{
  "n_layer": 20,
  "d_model": 128,
  "n_experts": 16,
  "experts_per_token": 4,
  "d_expert": 48,
  "d_shared_expert": 64,
  "activation": "swiglu",
  "moe_layers": [0, 1, 2, 3, 4, 5, 6, 7, 8, 9, 10, 11, 12, 13, 14, 15, 16, 17, 18, 19],
  "router_score": "sigmoid",
  "normalize_top_k": false,
  "routed_scale": 0.5,
  "balance_loss": 0.00358,
  "balance_bias": false,
  "router_noise": 0.3,
  "shared_expert_gate": true,
  "init_std_router": 0.0103,
  "lr_router": 0.00208,
  "n_head": 2,
  "n_kv_head": 1,
  "head_dim": 64,
  "vocab_size": 1811,
  "norm": "rmsnorm",
  "norm_place": "pre",
  "norm_eps": 1e-06,
  "positions": "rope",
  "rope_base": 500000.0,
  "rope_fraction": 1.0,
  "qk_norm": false,
  "attn_scale": 0.125,
  "tie_embeddings": false,
  "parallel_block": false,
  "init": "normal",
  "init_std_qkv": 0.0667,
  "init_std_o": 0.0,
  "init_std_up": 0.0667,
  "init_std_down": 0.0,
  "optimizer": "soap_variant",
  "lr": 0.00455,
  "beta1": 0.95,
  "beta2": 0.99,
  "weight_decay": 0.07,
  "lr_head": 0.00775,
  "grad_clip": 1.0,
  "warmup_steps": 200,
  "schedule": "wsd",
  "decay_fraction": 0.642,
  "decay_shape": "linear",
  "final_lr_fraction": 0.1,
  "batch_tokens": 32768,
  "seq_len": 1024,
  "doc_mask": true,
  "z_loss": 0.0001,
  "train_tokens": 297500000,
  "steps": 9079,
  "dataset": "wikipedia_en"
}
Below are experts of layer 5 (counted from 0) of a mixture-of-experts language model. Rows are named router (the router's row for the expert), gate (a neuron's input weights, with its number), up (a neuron's input weights, with its number), down (a neuron's output weights, with its number) and show model dimensions 0-127. Each number is 128 + 32 x the weight over its row's rms, rounded and kept within 0 to 255. Numbers have three digits each.
Before each expert's rows: "mostly gets" lists some tokens that are sent to it at least half of the time; "comes before" lists some tokens at least twice as common just after its tokens as in all text. This comes from a sample of Wikipedia text that the model never trained on. Tokens count by the router's weight.

# expert 2
mostly gets: " to", "|", " in", " a", " and", ","
comes before: " the", " ", " a", " M", " S", " B"
router:127115154101098105139144086178129125061110102128130158150098135234126113131194103157144139108100092127187144101161140100161108122131084124111094028115166102156143119125135130074147194147062157126128063124091102090122114127125124138098221132132121154231104117091113120146124116144116142116134106171134154152135102176137097157103139163087109087142132127104148114046156125098131138105124
gate0:128101134125171114122142132083053173118117100136093165076120222129123104140164074111061100121148138080113168177103170081185140132133113105114162082085123081188149109093109150080126084107129127132160146110165162094097182107158146184087072168185150118120102108151154136087131134133110143108161071109147166130140153128154179098162209155112151115104105162110101147124118139111099124104174
up0:101125135165167109130134161076102075144150087097135127090110103158064117051161114103086069088109122164159208179120110119136147158126139067148121115074081078041074144179125128105153123154117032106073100191100141123157130074186084098148108092140119130154132161138092111147133087102172108138116150098101125146106122133167134103139149137147101142118125131154096161102114132140117120071133
down0:103146154098159098172106105122109139148147113118133171097126152136151086099079116113119090143171100135117158107092149144101133064172179141144158127078193136172209068190150161085106135080098083081081099108157145093130149151152151126115092104149095060164084071116154086175190171128107159141150122112131162138169130085104165165122193138098136104120130183138098106140102163106089135089149
gate1:096105110154148138085080162192043180148110121129120167163128087152098071141151133105139124124175152087174104086096142152127124132117125110141087128133163147129118177091143180179142118179109145109166074177096117069135119136158133058148162042119086095127152122152094103158218134151129118117124126161167183133114091124092083137104102148155101092147099146179152125096082080103137139147154
up1:117131097168098095082099114079119107125171145075128116100161088142128066115176182098124071126083115099141110095119086133171102135129122066138113120185129178142159123140131163124103114069082119065086115150103169162198074142115159121121084116144159105101144168104107162129087182153133116075170100123097080133140171155119175124122087121171180117148116062185167115140136124152132141092196
down1:120124158099168107146176161140186129151118132150133101144143151144163135079107130126171163141104150122101153238151101066140149134130171067145140104145169090079143177106074144181095134147128145171112170048125124122141146101085105128114111116157207151140098095122171102104136090107111136180116133084132144043187136154154119115142162151046087096156121124125125105123075112142140097127092
gate2:076145214104173124165136122096228101196129111135133157128070104129145173116078169141105115159107156124130111099100098062053131139069170127058095128178140098133101140148126103138133160180150142035097130169089152153148100154148116110132180131140135145131113133096134140149171143130164132167110088125097185124099113143091114151138193158144100106181140127123108154135130106139170160146152
up2:150134139117108111118115219133151151146129185093168127162142120167212136081162154139128135121092130149145115155115139190163091125147059079211134140152137141148119134146115175108106146099119102079133094146134113098119171119145168128122176114087138107196119201116132095168174147162111122136146083061062060152103107091154113075066147141118115176146156145119119131186116145108126106143090
down2:135119127203108132150123149094149082131178056142172140100169153106153130114123068112096163111135125092132165169160077108153155143107107125127125096187115138127097147109130157114190132143127169166079183122081127137139158125185136197097054147111093118142111087151127137106143135099135141101118083199123145141154164136168074127108225155138147114136145122177110139071117111122189061080112
gate3:172110169139096125112161123093153064149183201132138161156076141162094152169111119150100169149145094165150109135161131159182095176194145141166132051036108144122078118109162175121149135054088108139116130099107170147108095149105159151128122118113117130151071113076110143123089192149104162166145154101107123152116126142106059104166108126095143122143093135170175154101145106178149142093133
up3:132158071096156114145088170158118193145149164107083104078084161084162113108108132159136141145142107056111114112106117126132114199097134108188147164140143141088160085104095140118181157149133185129132152119113140085120102187090173156146174119157168123180073169076171141096132126153135156162087104161123130153116165144174180068105085152165169133145199158165163134121117185102127111111157
down3:193120140084114130147186155109085163172169080128169187141172164119145154136121140126107135147165136137171086148150191103126160133120149119111098159140075132090149137115123106185149117134058131128081126166126124042138094090124080126151126167117085152105053085158153128147122120086209141132143107150154085138082157120156136210118141163118143158169109129098106096170122108112207121125171
gate4:157136142141170114133095108149097134100128120158097188144125155158152166137115153088118140125126135127140110141094143137119143104087102100129097137095118133124119058158083148169168133100143127093117076149133138180068152172120088115154108145099132056072115111086120113205157156178156090158152145170115074138142174092168174115102128115124047086186178104145200179135123086064182181152121
up4:042161128151207097163136123133121127126165202101095105140097153118139139099146109168050138080159069091156142116151175156157138187110069100132081144150124122125123130158195158114099081080101114111123122141063141110154117113113204169149143100142101115108107086130075130148154144155137091153125143120145147093147147138136120038104113143116113103139127125117117161159209093140197133145108
down4:107143118122074077168117184114133148083079161100175115150094096106138187183128056136155067090092120142112087098092157147118132119104160131051122131076089108118162069149104121175086150152124112096106112081133104108080096165091113143135086135211162172066138153101114121117098142122092148110132156145128105125128098065092121073085171104122157161082143152125133119103098163151118110106180
gate5:104204123130100094120071148120157124144122083170160161120155122184169152106111128175069093138116113135117137089106155082105140160156088172108136089120156123109139109147165109116139167164140129117120135149120134109104091120214197071128066210189126181100089122103147104118154108120147130239139081103106144109100156120132106143147187085081146153105105099140136163155123113136146095154084
up5:188157145184135210109154139145184181146106130133156121100100125092092182123095104144125130161128184096152111132115110144113135109127076186135118068172059127117174109148180151087101102154126183137182112133085127113112140105068087063162093107143070140122115144095054127146138157127072133155107122135096107153146117133114136077127084154193102089097099115138117129141164124143208126115093
down5:127184138096146143154131145156173077163073139133105135119097076093112144150114110115109140149106092132130117156170132147091146097164095104087094096077128162161125122187149154152154135171074054220095109119173133104147103111107098140192168109160125062116109079148114103116196147191108073049107147124120100124110121166111151151131114151059140118114151069148096115134091115117147149074135
gate6:115164064141109116063096180123148120168148151135152140225144071098138151137155115143076163106060107179161155138122169124093102135128112172179111114072151109123111110200175130143156165099111197090084131109115107137128117135147104129140114186159176144132091137166151097117080123148086116134181109092045122100092140142158072157082106134146152097080132146131137136095103133155120143070121
up6:108101142145077141145148180135167145129139167140145110096192103108126159186103124120080120117170088124201142104117127107100095157132126105180135122087164181098165108101126106061080112179076159108138093166110080133175147075172114123141084116044138113076113123145108134081165138121117102190160136107080104143112119154073113124090125113079095078108150119092163205115106123141147140132192
down6:094120132123134098173202155127140142097110146145093171097071172160075149109135207069154056156110153080126108097120127186175152165131146160157173141095121146125162175095070162172148097192128158142131110151083105056139137126106127152140114093115083107142190174124124132114211109108145112070119132163085156138121152144145111128158105087172119150100110127157123143150144094115101163161084
gate7:158123122179107112138143137141118102145128162129122141174099138136183123192166094087114207089130176072123067117151133096105095141117129175171130156135176145084150121147171153160111131175099168133086067135082182160105101180128115124171092075163120163175135106105129080137115131129166125146112092061122109079137166132109151081099122104126059136104108115139104173151148092123195043147123
up7:180125139076142171118190133159128108155140080150133171140151178105110066183093073126095116166136120172132143120094095100136089131207171120167144177127095161103195123140126174151104103093086137101128130187175177157133055141134155173093076149111122130137162157166137125120128106117063097162166124113179091123087086172142127049128149136136124126119167124177119162144136093145090101139118
down7:120076132119116126086103155151102073107190077115118163128106191136113083160168150116113167139089166093158170090142122167097063148178128132136129127133109093157145123112169104125130159100129112140170124195191109167062150080168112145165137117180149169133127128129175113152124125123138079126140160183056160150107146184124078117169103170181082159065163156094093167139131097139151156089120
gate8:144169220180159080087171100126173125147169109164147152116117146137069114152114135112150135081178121105152120108109132099140123070111094132098141054151101135122157126139151145135168128118068102153123106151122111123127114146063115126158131091133153121140163121159172199091099142109127109109156083181135121155098128086072199155095104121190137160152068164086138070117149164152110117193065
up8:132138156103114163128223126132144159095098100203156162105146171099128067132114108103129108156133133111120124139142152163164138117128172112090104072137141112150178140105146128056128089080107144146094116156142143123182191172052152113156136129142125136131127106111135135137103129042139129170136085099217098114123131182152129117117152125244130050121120138122114103128108090145098117158164
down8:182090126128098062147141194096085131138110133106138070202141163113095183088123165105125085113120129135145157174138084157063134076109124150134119116126159126123157186092120101168117137123149128120119134066113095142151102125088087193161107119115098114111106230176109155100113140096133081132100109073124124126086126119100131064074133140076076164135106113150112110163101124078138181117179
gate9:164127106126185124166139087181158095121112113094073129125137114131146176128175148102151140081141152085145111153035091072109149121181108123169129130108108129083160128136157131148171153063149062125123117145057143133115112158158192102136124131130177168126059081088124166122141133120092065185164163175134197136133143117181171131179112109084092104132085137166112125131153145099155156155131
up9:094169119104068157160142083121160099164145084131155159184126088071146159110120074149118138099116117150142115146132108147129121150096168137132107160070195137169158154139141102100122135181116109116049128094092107158136061137108123049166140125132099138054176153151137128163134094146183134135058119127106070180140105112069131142109173173148157081053138137150117068105126107140146123161114
down9:152117107091147151153113166112073129162173106093149121103099181093095109101103153103169108135108100110063105110192080131146147112117093121111131115111106072091120088122141111137128132144147149101122158098110112121121178050108109169064161137100176149159118166159100102102162179173160128070153141133147150086152108134116166222100121134134144194101150130053199149136105119083196097125150
gate10:133137124115124141152120148111116098171161178088143158220122148090110108137129090159125074127045139150126161134126134076070138130167146108140087148168177143125105142094090117118158159097129155095094128102141087093137084072123145133154103181099123112120126224118155138156196135171124125113166139184098132092112126093104164132100121143165111177164139173172154145116109207214139104085134
up10:141193135173142118111130133168154104164143119084081158120164119117107125094105112183140105133116134077103086097128072148111092120128067132112109098188138147084129117144114125170107154143122128166139105146138161128129200095157191158090117180134149171134141129137183195103137124120178047155191084078121125122174156139108063154139156075135129144115072147140087062171128160114100180155173
down10:146111110116135099177120149082119171090133107100093149139190109125121170078085151098136101164174099128124095144147089104192105156100131121125165112138116063152176156142156198174090145143120101163174134135119164155139148169081091158088122109211169106164160087132090086149119088105138075176096128115170135115115141118178094152159144142049144124100121073083101118137141078107187148174134
gate11:070147119150134157094123169182127080109122131184075107109115132124162135133148113117157157126158188130138140059137227099102087110156136123169150126088137129210187103180135157146098113138097161118145104146131142132107089128158102142176138117142112120106118140075049169120068142133191121135113200116177121150059136160075149093134154162082128150185117137139099099136128157135134114181160
up11:167174152143173113121147086115091157079060158110174133104103183153107087096094101132086135119139114137093116156106065152153105138108130133112126136173151118086108084104057184184107114127162113168085140144153113113121154154146126142170150121058114146125185063184177171160126131139103111145099131112131138159132122079231181181089126102192139104110159105133127150095132087140144158117097
down11:157154114151134099109107123105083117166063105097174095114109182067129176114083141142128143130172072132114139165118141205103172165062097109137126135161177157069077141087083130136149128123123153079099163073123096165096167161182176129177116154101143151163172097085137135131110148122107158195117135135162143105153089105102158133183099126124111150146116107062104143195091179096154116125144
gate12:138190173139124148072202161166159178069177125142153094128118117142070118109161132105132201153167202153119103079132058185134086131149121052147183141115102154116142087131129146142090148135099140163111140161113098121179091181134121110148130084168120132167167156101115078097106142132135097127160106077159056120084141107102119098127123135169170120109148154138127102152094180097130143167144
up12:143127097094171103128150125124096093127144148094122116158089087123175156082170100096083147130108109137140103067109141109083065144101155178120174083075131143115106151164107111201173104071143135124149103105101115115085169126184139139107133121157110131172161103073120090130200073165080159165097128116099155115179137123157132116172136166161115072103117128168117099143185152134163145208059
down12:107125118115107056155146092208086138153117164146138147114113103101144122112121163110115052073086136160108141128129130108103133110137135100185115145133108154152085112118105128158191125088221118114137139090184130151118163114142123062105095140164123140175148164100195124105111173131107118132154153094159190140177183144213176102129115135128127113103167134075148144123167103184086182175142
gate13:117092136130085089075148100132091071148187132136119108111122103153110161150200113113165148103125098114061142160149121094129101122091174138110114134131106113091091133140114171175140145091065126189022113138096117117128146155060083146090140099090148132071109070133125131118104102091141089214131119156093131149163174147114144148171181102163112093167100142182120179085140106138125156118125
up13:136086139134143104144110125089119158135119087091035124084175119194136154168179126110119149130086128168100156144185127087123090120104122126107091150194115129199120129155073137134119119087148080152072115107122075108153154115212116124157121128124085086071089143121058149136128093163156129119111080165117110118149163173100067161138191081165112157122117107142148129071117092168110153115101
down13:093116120113057166121183136151162087139099143109074144144138132091139136079168136133073078130183123101040150169144065127116105131108121142147162184114128094140131143116158134126090130166165134178158135084083166166111169162109163169040115126132150108121106075164079157118112067040127114141114119158151080147141118181134158122111117139160101144170117142137085120101157165084126154173159
gate14:147125094140114092122090135146144078112133149114138119147127133142160135108104108162176080093181127094100151076116107080117143111146179086095118155092146080144102146164104150186101123143175092081191109092129152157072124182131123138164099126135156117134135096211114071140089124205117125131046094098152101077113108146135107112134094097094143056087176180149127140141147154169150067129071
up14:122163170114168150155127114141072106141129164116086129137171106169152161124146107120127161178176162104164148142115086144145137162106111141201138118116171070064100148104209186136102112094155111063146091090156138205168108088108095143071129083091151126086164171162117096129137115139074115101151093119119133168141124119111053141134133147078124138166183181129137100129167115099149174103083
down14:148091106122144154120177148080110158177120136129086194127107117157112133110148124179147209141126202128172142169167182145135163140131101158158151088104102123132108160134122100138184145133055083127145118102095150122130100114085105120053138144101131132181194157085143097155106104092103164136101143122076091162201129124095085102081156093088126084165154163080132142117115107140047121154109
gate15:121114120126149106118113151117147069095057094137131087140205084109141112087150181165161134114178110107128088117078086123128082119155142086104143190114154086144170117123092079150115169123105145139146154135098179100150146097085130111172151070131134152151100042176098117156162120171154095122108099118163132149089122130115108064144140068147154115119171179082042084143173139120115111138081
up15:106119144115122075131078106135085178195148117137123130072095131144098118105098174061117103185165073122087134076102117112128184142129172092128120104118173144109116122114102051090103132151137122137156117089165164101135131094087104134146141117130119100112113110156138119163172117206048158090062149128128191145067114116151134145160161156142135086117152206103153077085112092124079160119118
down15:081138104112170149144100131117168156116117086197110139112089154111171130102116187086115186181143116153083136072123124140069111096147123130151166156107133118151136163116188093131136080189049152185113151123146130049150101094071142135157201106135081127122118154142083139081083198100159164102079122129076134111118144120158105091145113107118120103105119135120173155111151196155135141086129
gate16:139100115173157190106132092172132142090168106108059119178131195142111132104120117134145099151141085143182110099140135122170178100154123186117086106127174095164099157086160133171156158170177083109092088158193210095129127158148171142142085147170156098187114126134119095098119119132156139119114105112104143138124044112065149090166189137181113106088175151133123089121111136116146150138123
up16:099103139118144111123151152111151121115106100114108095072127090102189133089183109164151074151097158112170062176093083172120101097110073118146152112115203073128119114198146146113139129121121226143071134077147132175169172108150159118127126125099173105177091109113182104127148140120129134172077107102170160130131149179147098079112105126166134096081139134127132121138065143195111090126120
down16:125096094139161099164145154115126112133096196117138154131154137110149125096186098112097136120165180087144061158128111108098102095179128171139164105111149070140171124215055138093137100112119088094088148156138130098166177128151100136160196136193063079075121100161132133167153104116093110143122116129135111165141116118210083162172114107129116107146092128049113164120168098149100121140136
gate17:099049102150142116163144137193095146073104050082199132110155110137137195170150130211137145106143124134138120137148123125153082137165134102168119097155142128114119149115102144135117141131125106058133115108128106118112107094125049108125114068118147121145118093118156132076132177085112069144037112163128178143121167185149098112182129129164075111101144122172185107140124147171131085140103
up17:146095132145176139101084132165093119085111116094150109096165099167165139156141147180114093123115135135144146144120103111181174124162097161127172160142145092095058133176112152118181140099127127184073086069174165148108197092127108121157110100189133149131090140133075157127167147143086093141152136120079194171113180105130153136159122181109139095154101122106146125149198132184190072091098
down17:156171129143051094115120082141148106139143119138137103143153122116149136101128129137105138088114130124094139138105163131133096125108092119060091160153166176107133155153147106155115125163122076070181112184096055166123100088181083173129155110132153121162168139196156045109142145151125150090111128164170079055134096175134127122164108049106106120100081163113137096113075163101161113170183
gate18:088125123164122057159159171173130121134190162097107147144116133117092165117154116101142153096141113175161121109116112090128095109100146081136050189131134104123112114110152130122091132145074181132132175136106129122193121133068138089175170092215129134157056112127161142162063102165137093113083109134131120206095089146132131174098184150164146096179117165078162132135111153113105161129103
up18:159127166068112132125074140154171138146120101137188165118099166136113091065141206155107123112141117166113133104127137129124156105153089156120154069125165126123158111109138137163155102134102114099100170104133099077145161165123146086173096135157133140081113123163193181144143056144104204110113153186097095073109119106114086097146078134131049165175149081077136105147152103096177119164087
down18:165111149149143142121140173068093164133131139122172105149118125091110119209112100142114137095189218099137137180130110164076139180172154136097163125114191206122157147148129148132144130101081119144168120157109130149110121174175136103122102135074126173106082080092155085075079091108179193177113163093173176135117135107129116101160122160107144132105134127134101067130121126118131124126208
gate19:080128099245117130102111168087130142101169140114111136121134178145144069137162127098114135169104114182203104122092141125135108122145169149130054124144090119162121101089155120109102143072151195110200097153154096090137122101174086134142125143094137175110236124110116131117112145152157097109113135135063107144122113112114131101124152139149112116124082176154090221096132156147107130134126
up19:132116104196126123132067155135104040110129126144059164083114159142075123075112100170145117136153105107162110119126165122009158147112097135134115131093149131150134060157080150146139055102144124103068119111166138068155142167110081106142183124117120162147186129142093167145129116091127163161150084095179125159151173090101123149095134136169145102165195156130115128112150123110150122140139
down19:103102129089104144107133117159058123122132143175121134087139138105127118091179159199104091135137113124146154127116114132149089075073138208143140153113126124132105129121174166144101143083103157156220109177171116090153120109154110115087125123101090079191118088174085141140094089135092164124104163114159158121028093096096143139090138124135138115093069103057090132110122085161147095085104
gate20:138098144133139183109132081161186118058139157158123137150152121159112144070077086136109160160167121162116102136108113127075197142125124136104101128068107100123122123121122143154129108106076126150121090148157137170139093113186149126191146091136095186158135110123103117181109121138121057123191136138104207118150056082145118122141205145087168051083126160162124142084097109145166099096121
up20:133135100086133102117064154123126108086095173182122124171115156118133081128199114143150121133172186103089142094114022189089154130173074112146107141139101162102188091114135101142067163175098094085110121102128143129155124148102103093101114118125150116150147122192059140114185123125156094119102154157212106130129175165098136165110084170128134132143154122080125126176127137111101122118184
down20:093126055102147062144126184127073111123122172131137105169156111042093106234115119088077113117108117090138109116143069124087135092098185156122075164153125165141166107109101156046110102112128083134175139129112074132099131127123108122065116118086114108129093155125113140099201196080166117096141160149142084124120147113136164148138127127147138145113099115109139108145139193104165148133128
gate21:137192085069121106137101135144106145098111072146141174110119104094132135130125109165123190107150177118117141127128168101175128104173151147129163208073171157171165132121097135148157139153152177095189154102080177169120140096190157160116132116186182152135108130147100123155165115179086154132083122184131181109080089122159063161078115170073136104123131146117071109111103165102133123102146
up21:081138111063111077133161093155146128175169116050137098058127147062170051115100127067148187127134124111138160172115093084094111111056152168125112131098136080080129131140207169120118112078105136110170111145187131132119135122100147144109176105118128105115132139094115103113108159071124148088142098128103073155143141143179095138141081148120170126159145139098149068131086105137100110160174
down21:163117116096117163092091098129135146160093090163094106106102147178137097109133124142144207158144128195096158170165132183153135125105202154126092226097112112142100153180183148129053110140159115121139162101103150134174116092198137156173090160137154161197159148190148077115121121151099183127129126144100186161149155157109149126149107109123174084137147138140090130157129110142154089127111
gate22:116121173071088124130122082154221197116173026152131086087109123139159102148097084087147104147074091102142123081153198146119125188099122089140104090128105151150184078159189136107105144129110095168139155141116145112208101144106123109100096111133130159135144179104150128126111127126171133106094093082129113135128082124144111181136110172148092156088122150166139144166161151128116112181116
up22:124100153109124114127145217156102148102200114113104116106170156142149113118145192120141131116168164074103144141121156110097094111211121069112178125220102141120146106136168183118112109162135117223188106134156153074157156136194133153184157150087142147126071167111107163139073154140125133158091147102119144157131149102119134087140153088193110141150096142099076111120106124132108137133115
down22:107178093177106177101159104198102104090136145164113076181129102143079195135203115152138152131173186173086096127131101176118100149128107127040092116084114075169185133138130182044136125104138120130147144137116139097116115118097135115094192116170111106149148119077151141142118155150186155130122176128123086080179189126108148122091089125126130176135143131127115127142101085105118147142134
gate23:190180164114168117116168089126094067122143110170105170158162103136120113197160116113166116103154133147166145123159114116115056124128156143159134067140170141144098136062154124095136154106085096193076056103117127193109139148100124126119129139130129118129072100141138126100160077126184116174149120135146168171164130168110116107097147186157171161063148168125158184058146152112116152135094
up23:145146145106155144127084149127150191119142140098130085173075066138255044105139145165131131179120131160163076193078097132151149150114158123145164110146139129153170133130139149108101141071203168144127125141137069155142125110067115161146115166153133146096142134130177118121098118134174149155135080118147109112191118094105140125147090111108122085122146147093118147069154125168109136174092
down23:064147092072086094168133160126097161142113133152153157059149150186068074137118187105041114100124190113122111135089181089095147126143058119090112148143151111138116157163092170115123161146090107117121142116183106089152114165121120109109110170148110140101105132169102128101148110119137141086141140185122067132130106164148127184140131119127034133161080108176181128145137168094109145092096
gate24:132132099137198097149192096119165068117040094087094171102140126133128159140152094145144093151111097055180124115139154128133100157120135077112095137138160110166135120119203174096087133082125175129095139165086125096150068147138159075152112102164123147153067136114103140102148070128185119125128093161092108111201114117151129184191132142150113101135125116136150110080169115142183146090149
up24:147196120144175087131158183125049117096135148170116189159138115150090147105094168147118173113126149123093123138121117073112080113114138119081102070148074138107078118108118139111079112110128135072107045138071097106136141129137107121097081092159129108134177037142098108054090097151204142102145157137129100128143129142115163137139120122155167175131146123126149153096140136123129164188196
down24:157080081144085119121143159122115098098117097095135120142115174132121137081180166136134105109094070124200156134169118116152099129087092162141157130097133143172162186155066187150131110127114077096078150146164159183147127138062041146151118111149140160087074156125137157142186112083113138127108078136106086166097189143187084105113134115091098104127115112163125115106098096184144076116158
gate25:099109119149153161132170163102123086177122110139105140123145129129110089135175135187094131088177127092154219126154127139142099104110105101184087081186180149153123129151143092108116115190089169113120097135146104071112144170123079153138128145182090130172164162140105148076085096103146160133100137119147128129121096193128101136110168077122204114153135203145049091125106093151186136134160
up25:127132142092095131137167152195127125141227137161107153138148133136135153118107136193139167180087120104122145166102133055096172120099137155126136117114141166135094114143109108103113104145132164109120116166060138117114147124129142079094138195091185130134114066193153150140095139089085143122084141126106175099159177144124136182095105164220119158180204097159139119140184114106167106153140
down25:206176131127090086117095114122122126128124151171122129107133114124112072065094174161130212170096118109101093166155154132108151144166166136136096108144146133150105127116143136127145107170143219128110152081133172138058128106132105159138115113167158198123148074118108115210159131144076127119129124090100183217163130127074182092168149167143098102176121131181136142125154112100137119143107
gate26:120134067135119122112115075205103102065137186115095135065123100084145087138132152126137143115125056126172118154109211136169157135107102093133131088174085125143184154177135107150138141109135117083153141101185104136136089115119060158207167127085137144148154116143104115185184137141116107156083107148072126126140112143121202173163139146155100051139100151156149120137132134117144095087130
up26:153186136068127160149081156098133119137116194117111143114149123135080147095097097153118210116106170156142135185065132073169108119177113093094108132148184126171112144093099147176126176111132067106101076160119157130071167134125121174107084096109151144151139121146114112120131098133144178107164095110083113133118090129118100132147127172160107112126195126136129135180175201153148081053173
down26:092059143156109114160121137122114146121138128124107130135161149072166063132103150092170093094139123013100108117096121165100169138036148126136091095108074099133138128096149177143165093175098148142130113027148076157128100102134055144143106170143119113062115118145125123120139137147151115118111123135197192087181150159132140106128166141133094108135127127172142124117129126142133163095068
gate27:074151183188168116166107085070176063180097102097146140132149165156094076140191110143099050116070085079173118133110143110163109096097146126175196081093152136140123144170117160120145168101107098115128129174152098115132169149117075104134130134146156100130077093099162119118094103140113163105142084144136123147119092068080150083125162114123121119141114124176134169151082092184153130121098
up27:158159164072134103129101100098099120119190096144051200134113130110087133087184132091138110081115134196125147159126103146138168132109087114135099170142122126119088166088148110075124113159150091146137165144121120137134125096112161108165066176109162134123155151209128164132107144116100064097119169114121151075177185145126036114150096166121164084105115121099162119151122118127168197085130
down27:172132173138112119098120168145148187147080096142143081156116166132159117138145115091150141094122106159133170111135129114101091151160127079164109181194070131121100107077172136181131150117132141115140100071123157095108200119207138139165100171100125184118131126104194182131161163147135149152116076073068068094163140118115076147108126122105181133112203142109117130164099155107171160113090
gate28:092138135115171045090128179128104067151084074155178143137116072196079173110119170144125101157104064129150118102120115072176085122150140096120047085140124116149137137106141132123086164143183116144128108173115124126127118127160119126118152155181097087153101103165119117085129125160131145138096069092115122182138137129135072143189127100109167158136135154109069169074113059096099096117097
up28:160112142132156173140088135114092151098091132094076174070143134127094129076076157121145135155132109134150160130153145098155143169127118109089119110128105067143141135079097111139136134117113152144083167119139168081079144121074098115187091076172168107104145083164174157152129138151112138202068132149186178133139134180163155178119174164093154054115154179135144095083139122092165076070135
down28:129180110151116035127119165142147112208116131135192130159110084118147136132139085125067170114152141126165060106110185076129127100115141130184081162169104097115146145112159109143047115088156168105122112151152113102143134155137089110118080151142055143141086116104110169121137133110125177112143064107086156166160091134097126118181168059166189171115120148113112176147098112154120132113150
gate29:175130130150142135127107118109145157132106130186140176096100143073079167132123066150116154138198068141151129105130155162157148089141133171133147158110197130111140100097103112097163088129171140179171125138145123125178126100132091111182114156087164071128117174145148095124170036153100166113179108170124141098133094062141139082131078126112115138135144139146100125103023126088136148099069
up29:111107070133122151134087114129116147086115078125148169115078137122074099125068118124109128101129139113091127087137127169134081187109115118109142119133140147118143136120052086122131116069092139165149082146167136084064142094117141104167142177162071096104144144151169159148096151116065129144081124050090114206106108105151094196156158146123115119119107123134063097183089085172169073150158
down29:112188076128167072083138206126155125168153129140112104109122132101080140134141155110087174133088121118139137159126125105165098088163136126142170152091080137137122128119086147178119110110122090111113088119099116166094098125107167151100065097173108161175118070150094107088167137137154088160103088165093133170110105185172143145194148160083140043094171058132118136128157123179155125166175
gate30:145156129113088121127144131126112070138118130079114142133158090166120098177131085130112147109119108135205178110182119127147100107125169154132097063203127147167149086069172121076117099097084108140137112102125058173092138150153117106099165147175128094177173126128105171180139122146098116149106115117083147150127138163144125138124167104170181131072108155076110162223051117146135101154170
up30:115136137104103102138124149078141123108105134112112128124104188131148107155148139163122120137142091128162142114138105147139118107097116109113139132143160113122126061134178202132142090102121150151099169101124178156118177185092114114135170049145129165202092143146096132091064143115084110147086078144193137120119084159193061193141136083074201194147107132077097109129113117119146206109102
down30:094189132113083108134109136141141127096087124078150140190091169128118145174155141134128098125101115140171138123152049111114131142132105085148140109159119116124101142143123183148157132097092130145142210114104121144132156134129114151170161073157129165209128153138104133085084133170084143184163104113166112065080127129218084182157188127092186138149091129054112094127142073146127159097121
gate31:147134165097143125139119186124109159109150163077106171101113061158097112144134091133149158142072076108147134207163146105180062124104142147130111095111102117178073156127105117116131101112139131059150080095088163143137126096096121096138124089181094112176103137126089078163085105113163131088093156112136157137131161107161102085144034141091123114174096101143170113155134094156205114089091
up31:113136151155119085152151147161131054173105113197111164125092168195175115144090174103106134096123158120118079164196151088174122110097090154110098129084180115152087095142115146153112164141164091134129125091078110154088119151139129149180125149154116158134052110127154164151177127151103206111176095100085075132122138125084165135201090100128162142134150130127109131194132141151136120072098
down31:190150109130141130126122113068103169164160112104182136143102088044110150168110128131109206138133163176142136117117131085080105149061129153159140159107117094133123191122158135129140071101145158105169175148086190131155113108089108086094152134102135104085164108141097101116094114091134093183102130189177139151130148172121072100186094105137220096099140102141099155174125139129147148107127
gate32:064149067180130112141118133177171141201134113142173122073142142109119127139201077115175077135120179190151129131133094150083114081105137147157150181182115186102127126151126089113112082167161179111149154126082141170116125094097187135131165171143143158072122120145158103108155117050135158145153094145150115163109156121093101104132116083141155094091096153145096063159135106110165086132117
up32:119087135130154184074130092148125152159102100122153113144095188114106098139093113051205158147141138070124135107118044149134155075143103108099150147191106141107179086108106112117091079191190139133124165096131075139190101104167163150113106129150135163122146168140122191182134125134140186102072130181143096198113083120114131133115116156153145121092112096105118149133141182148116121093151
down32:081090085133161130121093097148147109134111137182145165102130158125153127158125088103138126167173166067116046146150061116123099102177136149112151125192118223113140083163116072070115127119134075143086150153133133126146100116127149105085087189090133179086152142145147125165148092087096149135110116171138121187065139107195163156066137104136123139130153179115109110133150120080178136124111
gate33:159111154112107093160165073150117152086140175090086142164109150174153112175158130104128189146150066115129145139065143105119099164118156130133078121108169123110138109133081160129160104114099133112112114098099114063081076147077087128099167140134126114174127100134144085121096164127059169112127125209072196137139081194073171090104150122117109111184104125074152096140151165078151108115127
up33:120153146106181157107115144146142107131116125112152105125112167128094143164140123145109096122045134190117131131146115114104102049162153144110149108195130152088115207150153106093102096127108121161209118103127112159160144132137136135117122170178131145098097083120203130051170153177112090116164077067125100127128117119139141115092083087129186042158116092057120109133104101172127104168127
down33:112139159124134133127097206080118100147121097174120100112116104110084141069086115160139111183089173134099112137185129159123141117103103120119177142116090167131134153137157136119121099128192138168120151116160166194135219135156114085168091113114114066094140140119113152123103052165179105149173147105171061141103200116145086129147136123119171134075127112164135215151092125167105112112101